From a checkpoint of a small mixture-of-experts model trained on Wikipedia.
Size: 17 layers, vocabulary 8192.
Training: a variant of Adam for the experts, 7895 steps.
Below are experts of layer 5 (counted from 0) of a mixture-of-experts language model. Rows are named router (the router's row for the expert) and show model dimensions 192-255. Each number is 128 + 24 x the weight over its row's rms, rounded and kept within 0 to 255. Numbers have three digits each.
After each expert's rows: a language model's description of what the expert responds to; "mostly gets" lists some tokens that are sent to it at least half of the time. This comes from a sample of Wikipedia text that the model never trained on.

# expert 33
router:127112107141134133130145073116129157126123164120112175098175159105136180116160114141151142148117138107123112154169114104151154125145139121122141129172087125115137140133184105127120110093107166
Slavic and foreign names. Pieces inside Slavic, Greek and Iranian names and places, such as -ov, -ić, Cyrillic bytes, Novosibirsk, Ivanjica, Poniatowskiego.
mostly gets: " Tom", "š", "ić", " New", " Bob", " Rod"

# expert 34
router:102102160105136140169116117110144124113126140110100134099142176132107154129156069175122100158117111143071131136113111163131135144073171140081127122110159146137112115107130137091107112137141099
Film and book credits. Words in filmography, award and publication contexts, such as for, stars, Series, wrote and published, plus filmography table pipes.
mostly gets: " film", " wrote", " book", " Award", " episode", " published"

# expert 25
router:107113078153148129117127120166139115111110141094167160101143132072112108107077131089132109121145107127098149151124143107127103164166175125129141085129174178129157163071084138131114135160140131
Statistics table cells. Pipes, spaces and digits in numeric tables of votes, census percentages, batting averages, climate figures and coordinates.
mostly gets: " Votes", "′", "|---|---|---|---|---|---|\n", "|---|---|---|\n", "″E", " age"

# expert 17
router:150081103072167161125110108100081132123123125129123145145145094157137147129089081129120109093077135161159128139114122134126110128135127126128134086073148120134114160086134148091145120113117120
Name and place endings. Final pieces of names of places, people and institutions, such as York, University, -ford, -ana, -son, usually followed by a comma or 's.
mostly gets: " York", " city", " University", " City", "ana", "ford"

# expert 0
router:118147149137122143110121130160103092144098147124134166117131110148118116151155096184118113129111143126130186132106081138152107160079145118134169118122144128148105187159127089109138140111133107
Award and fellowship lists. Prepositions and digits in honors, awards and discography lists, like "Fellow of", "Genre:", year digits after award names.
mostly gets: " Award", " Society", " Institute", " award", " Best", " '"

# expert 43
router:126146133143116170113107129124173153091160119093133093172128100106133133159108098165088117096152103123110107158138112069175140158111117119129157091134135103106112107127104104130156170098122165
Letter l and clusters. Pieces with l, ch or r inside or starting words, like hyper-l-inking, zoop-l-ankton, Bra-ch-iacantha, pl, fl, Bl.
mostly gets: "l", " l", " pl", " L", " fl", "ch"

# expert 23
router:137143081138114144092113136153109104122158147120151104118107123164139081087124145108122153153139136105123133140136131133149166146136124131124109148101101144121119152131157131118131138123063153
Taxonomic and foreign names. Accented letters and name fragments in species lists, taxonomy boxes and Spanish/Portuguese/Slavic names, such as Fonsec-a, Ch-ia-pas, í, é.
mostly gets: "á", ".S", " Mon", "í", "é", "ó"

# expert 19
router:132121121166160111144091102168092110123116113085147129167107117142145148089154089114145120112129146125140170165100155142118172122116179094122126108169156104151132114127136142187115177158131099
Word-final m/um pieces. Word pieces containing m, am or um and common nouns ending phrases, such as accl-am-ation, m-ock, system, story, plant, also digits.
mostly gets: "um", " system", "am", " story", "ument", "m"

# expert 21
router:113163097149135122156146109080123145118114108146108107108143176124112100109133160139144111139154115179135117102162174173124114094081182150115154149177077079142137118165160118166109165097142153
Sports results text. Tokens in tennis, football and athletics results and tables, such as defending champions, Cup, medal, tournament, round, and table separators.
mostly gets: " —;", " medal", " Cup", " tournament", " medalist", " GBR"

# expert 41
router:142111094118106132152138147127124121104180073119092105143138112116143129147116089181133128082138198156097138116167124182115134104127160136106114092113111142118110139103088133104130112125162106
Romance name pieces. Particles and syllables of French, Spanish and Portuguese names and places, such as de, Le, La, Los, -que, -ou, -idad.
mostly gets: " Le", " de", " La", " James", " Charles", "ena"

# expert 44
router:165115124138129133123127151153106131127108114145172039161115151126109124168164141152103139145155174143168117123149125116152158159169114150154068160138128137112126138150184134144152117132129127
Military and historic places. Words in battles, sieges, castles, regiments and place names, like "Siege of", "Battle of", castle, RAF, von.
mostly gets: " Port", " castle", " von", " Castle", " RAF", " army"

# expert 4
router:138113063135109174157125129101105132106112147141169134136152162068135098106132145120132129134089120141139145118088163146120150164127126130156134162101141131131165174129102118177107120124127093
Table and infobox structure. Table header cells, pipes, blank cells, line breaks and dashes in tables and infoboxes, such as Time, Votes, Born.
mostly gets: " Votes", " Born", "See", "\"\n", "|---|---|---|---|---|---|\n", " Coordinates"

# expert 35
router:128095117130144153148135129100065145160138136148095148117143154123137148124149154147163127123126096161173151163131136158099161140137129128165151166097100142138144117093093161118094110157151110
Word-final suffixes. Closing suffixes completing words such as -ed, -ized, -ation, -ful, 's, and participles like established, formed, launched.
mostly gets: "-based", " established", "ful", " formed", " failed", " Italian"

# expert 38
router:120156128121112110171138114123127142151146141109178119130141133087170163132078132143098121119137137142165148152155110148157126139141132107113132117186139094146143121099059178120116087151136098
Quantifiers and "of". Quantity words like many, several and various, plus of after range, handful or variety, and suffixes like -ing and -ive.
mostly gets: " more", " some", " many", " several", " most", " these"

# expert 7
router:144133153106187119102133156158138125118108122137137120075086152134113118133146161093140130136156175130180087139116140141116158144145184129139126094174131121139145134137123117141126164167120119
Family and biography terms. Kinship and life-event words in genealogies and biographies, such as son, wife, married, born, died, and the function words around them.
mostly gets: " father", " wife", " son", " daughter", " mother", " married"

# expert 28
router:107152118134119108146129143127180135154124142103119156136102115102126113109118106094119147160105138152150128113152151153098148166163089145154116138097170133166131113119154138131109127145126152
Sentence ends and quantifiers. Sentence-final periods, plus words like other, many, major, and War in "World War I/II".
mostly gets: " other", " war", " large", " major", " some", " similar"

# expert 29
router:136118099118146150099107114115108119130095094121082128080136143133145132116152176136164107130117129149120108068148138115162115155110157149131146139121108128180090174158126159140129134122146087
Country codes and scores. Three-letter country codes (ESP, ITA, USA), football positions (MF, FW, DF), and digits and pipes in sports score tables.
mostly gets: " ESP", " ITA", " MF", "AR", " USA", " FW"

# expert 47
router:125116108148130084129110085107112119138130087113114132128158106145124139125095076138123106112122120151094108107121122134141162151078181140107133131149122108064153132125128130159117118127156120
Sports stats and scores. Digits in sports statistics tables and scoring words in match reports, such as scored, goals, points, yards, and led the league in.
mostly gets: " scored", " Goals", " goals", " points", " goal", " score"

# expert 46
router:147132112071140143126095143171107109105123151153144174142114157120134104107101090114115105139123138121114125131120133161121094095133117160142119118139081090194140104167097118098139128130126157
Paragraph starts and quotes. Paragraph breaks after a title's short description, opening double quotes before song titles, and first words of table cells.
mostly gets: " \"", " life", " '", ".\n\n", ").\n\n", " work"

# expert 16
router:137129164161142145146170112097150121145118122113146142169142131132164160150122123123082122113106163090149153105131148135160101136129133088126093148103133132132147120081124183121152135147115135
Word-final endings. Final word pieces such as -ure, -ine, -ed, -ies completing common words, often after f or s, like torture, fine.
mostly gets: "ure", "ole", " case", " fire", " such", "ude"

# expert 13
router:136127107111120110106129153165102149158103155151169110136083067073099079116128130146132172098130119080162129120155117067134088112176077152175130127104113114116138122144150099149117143127145154
Modals and line-start markers. Modal verbs before be or have (can, would, must), infinitive to, open brackets, and dashes opening infobox lines in company or agency articles.
mostly gets: " can", " would", " could", " un", " will", " per"

# expert 37
router:104149175138139099170136106104129152103119180135097120151136130113158139116117077123131169133143141140144151092150102123123118149123129106155108139102122131163127087163131128092141135102133107
Quotes and pronouns. Pronouns, auxiliaries and function words in quoted speech, song titles and narration, such as I after an open quote, my, you, did, 't.
mostly gets: "'t", " You", " my", " cont", " My", " Love"

# expert 8
router:161102150150178134104144150153136105165124117138118131134106129149135133122143132155141109153122150133109068100124119101136167106099124104131138147119155129154098087105142145093138146178124100
List dashes and year digits. Leading hyphens of bulleted list items, especially character lists, and inner digits of years in running prose, like 1987, 2018.
mostly gets: " professor", " students", " author", " members", " troops", " groups"

# expert 15
router:159114156171086128102124120125169142135135136155140105130133109127146120126104123116098135083156109113107106112135112070124110141124082114138115183118148134124142135136169090138129138102106131
Technical and spec terms. Word starts and units in technical, chemical and specification text, such as s-usceptibility, Height, data, lb, °, subscripts, table headers.
mostly gets: " data", " opt", " Att", " hand", " °", "_{"

# expert 9
router:109106166154138153125135170137135126121160132094141112179144147107077100175139152082121145122087108155160127141133112140110142145143128151155135120122164158119138169116112118143129114142084110
Spaces before numbers. The bare space token before a digit in tables, ISBNs and dates, plus word pieces in Latin species and rare names (Reticulidia, magnifica).
mostly gets: " ", "ic", " Gh", "rac", " attempt", " known"

# expert 14
router:168146161116128106140128139175126120161144143144132116181117089106134123154098122128129124101165116148113072150157143107132099145090094075125109098097130143121099111115146143112130082120150119
Determiners before nouns. Articles and possessive determiners like the, a, their, this, its, often after of, in or to in expository prose.
mostly gets: " their", " This", " this", " same", " those", " our"

# expert 18
router:144109151127112119123166143140117124127160132125104150096123154159121130128123139124138144126137119115140124155147137078166142080156139116121162085174154078125118117172169121173115137159102094
Career role "as". The word as after served or taught in academic and professional biographies, e.g. served as a scientist, plus Bengali bytes and heading words.
mostly gets: " As", "Scientific", "As", "st", " medical", " tax"

# expert 22
router:103142187137133125114105118160108130151090119146118110146110128106101117131126079135153148170162125122152112158132149142087141084155129120136130153126155137155121088158106141078136160150136141
Conjunctions and clause links. Commas, and, or, but, was, and pronouns linking clauses in running prose, plus the -ly suffix of adverbs like certainly and publicly.
mostly gets: " and", " been", " but", " he", " or", " they"

# expert 30
router:113122149121113144140135077104151145119169130135131127139105118167142143129093150141117123111085116136119151111099138111139145105090056122130121135104138180141110158123103180103142110157163108
Media nouns and year digits. Media words like film, album, music, video and software, plus digits inside years and song-title quotes in release lists.
mostly gets: " film", " album", " music", " Film", " Music", " television"

# expert 39
router:157126147136163126133105141191148189151107090119134132109076098190139158127171125128113140118130123143096144160108145146118136090160147146116171118137138134168091123135106135083128131186108126
Plural group nouns. Plural endings and collective nouns for groups of people, such as command-ers, reb-els, monarch-ists, people, students, countries.
mostly gets: "ians", " people", " Army", "ists", " students", " government"

# expert 11
router:140145097129159127099124118115113167128170128147146130105138132107115137151068097104108081090135114112103136073117113108135106109127104110120098167136080162128154134180097120115092104101120134
East Asian name starts. First letters or early pieces of names, often Japanese or Chinese, after a capital like T or K: Tachikawa, Tōshō-gū, Kodokan, Cheung.
mostly gets: " T", " t", " K", " A", " Tom", " Born"

# expert 12
router:117135106132137150121123160121122124095133112090121141097161165145110143129172150148143120135103153161167167130106114096135107141127104115070120139166144092131116096094094117093115143104174141
Middle name pieces. Middle word pieces of South Asian, Thai and other foreign names and rare words, like Sank-at, Muz-aff-arpur, -berg, -bury.
mostly gets: "berg", "at", " Singh", "bury", " Smith", "jan"

# expert 20
router:125167150136111101145150147179159117128107168117099086125146133132104131114111085111116133169126141120105106130145109131105082110142103118118129134128149144115112107115114108108138103138140141
Clause-linking words. Subordinating conjunctions and prepositions opening clauses, like when, after, because, until, prior to, one of.
mostly gets: " when", " after", " because", " until", " among", " along"

# expert 10
router:109112150142084122110132150126147160092115157105151175140138126126123151166115145111126112155114081125138121052133098129140122099104121119109112121097132141139144098109124142101145169127112119
Initial capital letters. Single letters, mostly capitals like H, W, B, G, J, starting names or words, e.g. H|jalmar, H|ampshire, B|ertram.
mostly gets: " H", " W", " g", " w", "W", "H"

# expert 26
router:117127110107169119125144145097143109111116133122130167104122126143133095122095212101166146125127163106106082119134114126123140125083151122155159094124112120141161160108130153135083108172108086
Biography and infobox fields. Occupation nouns like footballer and politician after nationality words, born-date digits, coordinates, and infobox field labels or headings.
mostly gets: " footballer", " ITA", " politician", " professional", " ARG", "born"

# expert 36
router:105131161119130119107074149103133090140170117148098135119110172192125153148177125113103137192117124118150096090094096105116145150118102140143115135108160143148088142125128131125113123178095117
Year and number digits. Later digits inside years and numbers, such as the 2 in 1926 or 9 in 1991, in dates and ranges.
mostly gets: "9", "8", "6", "7", "5", "4"

# expert 6
router:153143149112155140114072124115126104154103162135135124130123149135132128156170186126125135086096088144154107096132109113113100133104161124149130138130136139092118107124131149121161159093111133
Pronouns, demonstratives, mid-word h. Pronouns and function words like he, it, that, this, one, same, so, plus an inner h in transliterated names such as Mac Gabhann.
mostly gets: "h", " same", " one", " so", " that", " this"

# expert 27
router:142096082155120119139129137147115104130127132127123128104107124120122108130162090143133152142114081082130170115087142121124086138111151090147153138110154122057123140091162093129110152134102132
Elections and politics. Political vocabulary and election result tables: Minister, Council, Liberal, elections, Party, ran for, plus table pipes and vote percentages.
mostly gets: " Minister", " Council", " Liberal", " government", " elections", " ±%"

# expert 45
router:142140151139119136140104165151106093120122134127097101110142092169123119169096182107112098118137133128132083140146148105122140154151124161137160154117112120139107106134160111137142111076106154
Ships and species. She starting sentences about ships and wrecks, ship-class words, genus and species entries, plus pipes and spaces in numeric tables.
mostly gets: " Is", " ESP", " pick", " AUS", " ×", " genus"

# expert 5
router:122140145108104085129127149121123165148096138115163119147100085161133159138113166142126122107129075127121099148102132162137105125175071143085105105119113117132143134125133099151136097116141162
Places and buildings. Words for location and building description in geography and architecture articles, such as located, north, Avenue, doorway, bays wide.
mostly gets: " north", " located", "°E", "°W", " south", " mi"

# expert 42
router:145159066116112114117100090124110098109133100120099107098140131138139125110134115102158117177115168119122162145117161125102105124158149135147116157146095143160146161155117124180149127119141069
Line breaks in lists and scores. Newlines ending lines in match reports, list entries and tables, e.g. after a scorer's name or "refer to:", plus digits in dates.
mostly gets: ")\n", ".\n", "\n", ";\n", "\"\n", " re"

# expert 2
router:121158121082109096117165094147148118141110128154100115119107127172113100092127147134138142176183109172081110084114167126154117108119121135133169162118091118137137150177127120136124135098155112
Sports and table delimiters. Table pipes, opening parentheses, dashes, semicolons and colons in sports results, competitor lists and taxonomy infoboxes, e.g. "| April", "- 2025–".
mostly gets: "In", " competed", "Species", "–", " GD", " ^{"

# expert 31
router:135165136120146098141177112125121102117078103146122125139112116169148144095093093099124124122153159106091162135118110124134181074105119147132165085131115132097135120107117129156163141126120125
Punctuation and citation bits. Sentence-final periods, table pipes, colons and abbreviation dots in references, sports rosters and lists, plus pieces like d-us-k, ISBN, de.
mostly gets: " ISBN", " de", " Miss", "On", " ex", "us"

# expert 32
router:153101097057140172142110137097144121087153076113143125111136094122111125124146137118138142111153129131157087084112119124092141135129132123079143141155121149136081147133084162161137125129122150
East Asian name pieces. Final syllable pieces of Chinese, Korean and Japanese names and places, like Jiangs-u, Byeong-se-ok, Jinp-ing, plus China, Japan.
mostly gets: " China", " Japan", " Chinese", " Park", "ao", " Li"

# expert 40
router:089136092108115115104117121152165128141130102130142147107113129154167122107136160107142173162096130086107137139125143141133091145155067143101092140121124114108123160095131136143129076184179134
Geographic administrative data. Colons, pipes and words in place data: County:, District:, city, town, coordinates, population tables of settlements.
mostly gets: "″N", " city", "°W", " town", "°E", "″W"

# expert 1
router:099158175132125139106144130095137103114151143127130132131168111108109130129159141112106118143122133114141164184145088171140147075125145122139138130125148135097135160153158100088144094100151103
Mid-word syllable pieces. Short syllable pieces early in a word, often after a capital, such as the or of Corps, Scorpion, Coronations, or Par-, Bar-, San-.
mostly gets: " en", " Par", " tra", " Bar", " Cor", " Har"

# expert 24
router:093129135115124139135145109100158121110141154162086133162114134071111106148149113145151089116108110139099101126148123159145137137094136118124107130104115153098118121161117087119139125103126113
Word-initial letters. First letter or short first piece of a word after "the", "a" or a quote, in music and film text, like h(uge), c(œur).
mostly gets: " h", " cl", "-h", " n", "-f", " s"

# expert 3
router:094121112120092153108134137117128133077182110164139117134172129077124114135139110099143105157106133093124142121082115115113112120158164092151091085144158132131096100131135108108122148120089165
South Asian/Arabic name pieces. Word-internal pieces of South Asian and Arabic personal names, like Ar-v-ind, Ab-u, H-uss-ain, al-Zahir, plus non-Latin script bytes.
mostly gets: " Ar", " Ab", "qu", " Bur", "ab", " ar"